Experts of a small language model.
Size: 13 layers, width 256.
Experts: 144 SwiGLU neurons an expert, a sigmoid router.
Below are experts of layer 2 (counted from 0) of a mixture-of-experts language model. Rows are named router (the router's row for the expert) and show model dimensions 224-255. Each number is 500 + 25 x the weight over its row's rms, rounded and kept within 0 to 999. Numbers have three digits each.
After each expert's rows: "mostly gets" lists some tokens that are sent to it at least half of the time. This comes from a sample of Wikipedia text that the model never trained on.

# expert 29
router:500527523508508542502477509470475471539503459513563519474516516572487499512467503455571527544496
mostly gets: " |", " approximately", "'."

# expert 23
router:481500533463511513501504476502520575503519492498495485478504552530526517522486460482534487540515
mostly gets: " San", " Bar", " Pr", " sq", " mi", " “"

# expert 10
router:500476529533524496484472460491485476514466512498537507529476517510489519531488478503542547452508
mostly gets: " John", " David", " Paul", " George", " James", " William"

# expert 1
router:506472518520501508497438439476472502474530525502494508522537498487470536494461472472532500500539
mostly gets: " Win", "/a", " Up", " Men", " women", "-d"

# expert 22
router:521514522468531483499496474477475510443507511522525493541523526489498511529495491528538452498495
mostly gets: " However", " When", " because", " While", " if", "When"

# expert 17
router:489510537499535490535468464508481514478500531502524502486482541495488505524468416503561497501517
mostly gets: " Bad", " Ant", " Sav", " Port", " Fort", " Pad"

# expert 11
router:534499516524553492501465461485483507468493547485501523486500531509477504527480458483543502519538
mostly gets: " T", " Q", " Me", " B", " Kh", " S"

# expert 19
router:529548525449509531518469479515474491481465495464516513491448531483499498495469487490528494476502
mostly gets: " and", " or", " but", " &", " which", " with"

# expert 20
router:492503519501537527481499474516514521482523527517496479480522538555482503481460506496553514515510
mostly gets: " information", " title", " group", " place", ",\"", " book"

# expert 13
router:498478525552482502488470477487464491481475499478484499472438482484451544510483503486489511512517
mostly gets: " York", " London", " England", " India", " Japan", " Canada"

# expert 9
router:508539498514561494499488485498489539443515489511571538497483526532516503516512503515564521512511
mostly gets: " released", " produced", " developed", " ft", " held", " Candidate"

# expert 25
router:499493532512518479483484436520482525491487517510503497490521524485504553546493476485547459496489
mostly gets: " been", " head", " Bat", "Cl", " Nar", " Ta"

# expert 16
router:499472527509496492538500462506486520439525483465506552483512540517468536547505465477511507528515
mostly gets: " Man", " men", " £", " Yes", " Historic", " Pal"

# expert 31
router:490511521516515584523473492513463481482529512475512531523458546491483533537535463502517483461510
mostly gets: " This", " trans", " Green", "″N", " inc", " JPL"

# expert 30
router:498503532506543512514506474523452500523463521485557506520503555506464534500461493460507489518514
mostly gets: ":", " -", " –", "):", ";", " ="

# expert 28
router:516487537487536514514495484481483509492508537492519513477478545486486536503485474486536494525530
mostly gets: " He", " −", "191", "201", "192", " Top"

# expert 18
router:520520532479480549514485462487500491500509533515511515488494532497530506499486472503531495533527
mostly gets: "cles", "tic", "atic", "ward", "ection", "arent"

# expert 6
router:526491545491509495506482453477490518472507527491513545444502548474457556529485457474516480503519
mostly gets: " First", " Jun", " Of", " the", "The", " The"

# expert 2
router:519482532500518530496474450486484512481503510492517536494488535499450519562494480483537493508512
mostly gets: " D", "′", " Z", " Ag", "_{", " K"

# expert 7
router:494497523526495524505485480468471505494506535493510551460503551487474538526499462459516492504547
mostly gets: "-P", " (", " cl", ")(", "(", "}("

# expert 24
router:500502532491516534492474474515504523500484509500510535499488542497470517560468465467502494488521
mostly gets: " Nov", " Har", " Am", " G", " Sim", " Raj"

# expert 4
router:512508521493544507523475496438508485461519544497528543495498492519481510508540455485524476490535
mostly gets: " Miss", " Railway", " episodes", " television", " Animalia", " engine"

# expert 27
router:499495518496479489524488491497499467456480496494484501474491524466483486530511470479450451505478
mostly gets: "See", " Length", " disc", "Species", " Sheet", " Elevation"

# expert 0
router:464503523456496537478521468499524481496449500452499495472485538531506516505450480495511488534496
mostly gets: " by", " as", "/sq", " Phylum", " according", " under"

# expert 14
router:526494568497516504519486459492477517492503522482532522473495539497468540542496466488540484519517
mostly gets: " I", "4", "8", "1", " IV", "7"

# expert 12
router:502516544490499508493463505507487439492487501488492506485504552516504502524514491481525540512537
mostly gets: "),", ".,", ",", " ,", "\",", "},"

# expert 3
router:516421516487510533482472509496512510443486522482504524502514543499489492537463490482522496496515
mostly gets: " t", " un", " re", " Mc", " U", " Mac"

# expert 15
router:532522555478532491493497459508468516536505517442491561493473526508485553527496491465488494535485
mostly gets: " comm", " Supreme", " construction", " right", " sales", " Law"

# expert 5
router:549512487452510484483498468481494553459520511513546483487500524528489460520451515477497503514521
mostly gets: " three", " two", " more", " one", " most", " four"

# expert 8
router:512548471476493479546483519482498523523510504488506474521552497528461512551495443415485506534518
mostly gets: "\n", "\n\n", ".\n\n", ")\n", "==\n", ".\n"

# expert 26
router:510499561500515515521467459493475513491488516488511532476493547502474541545497465486533494505527
mostly gets: "197", "187", " of", "-"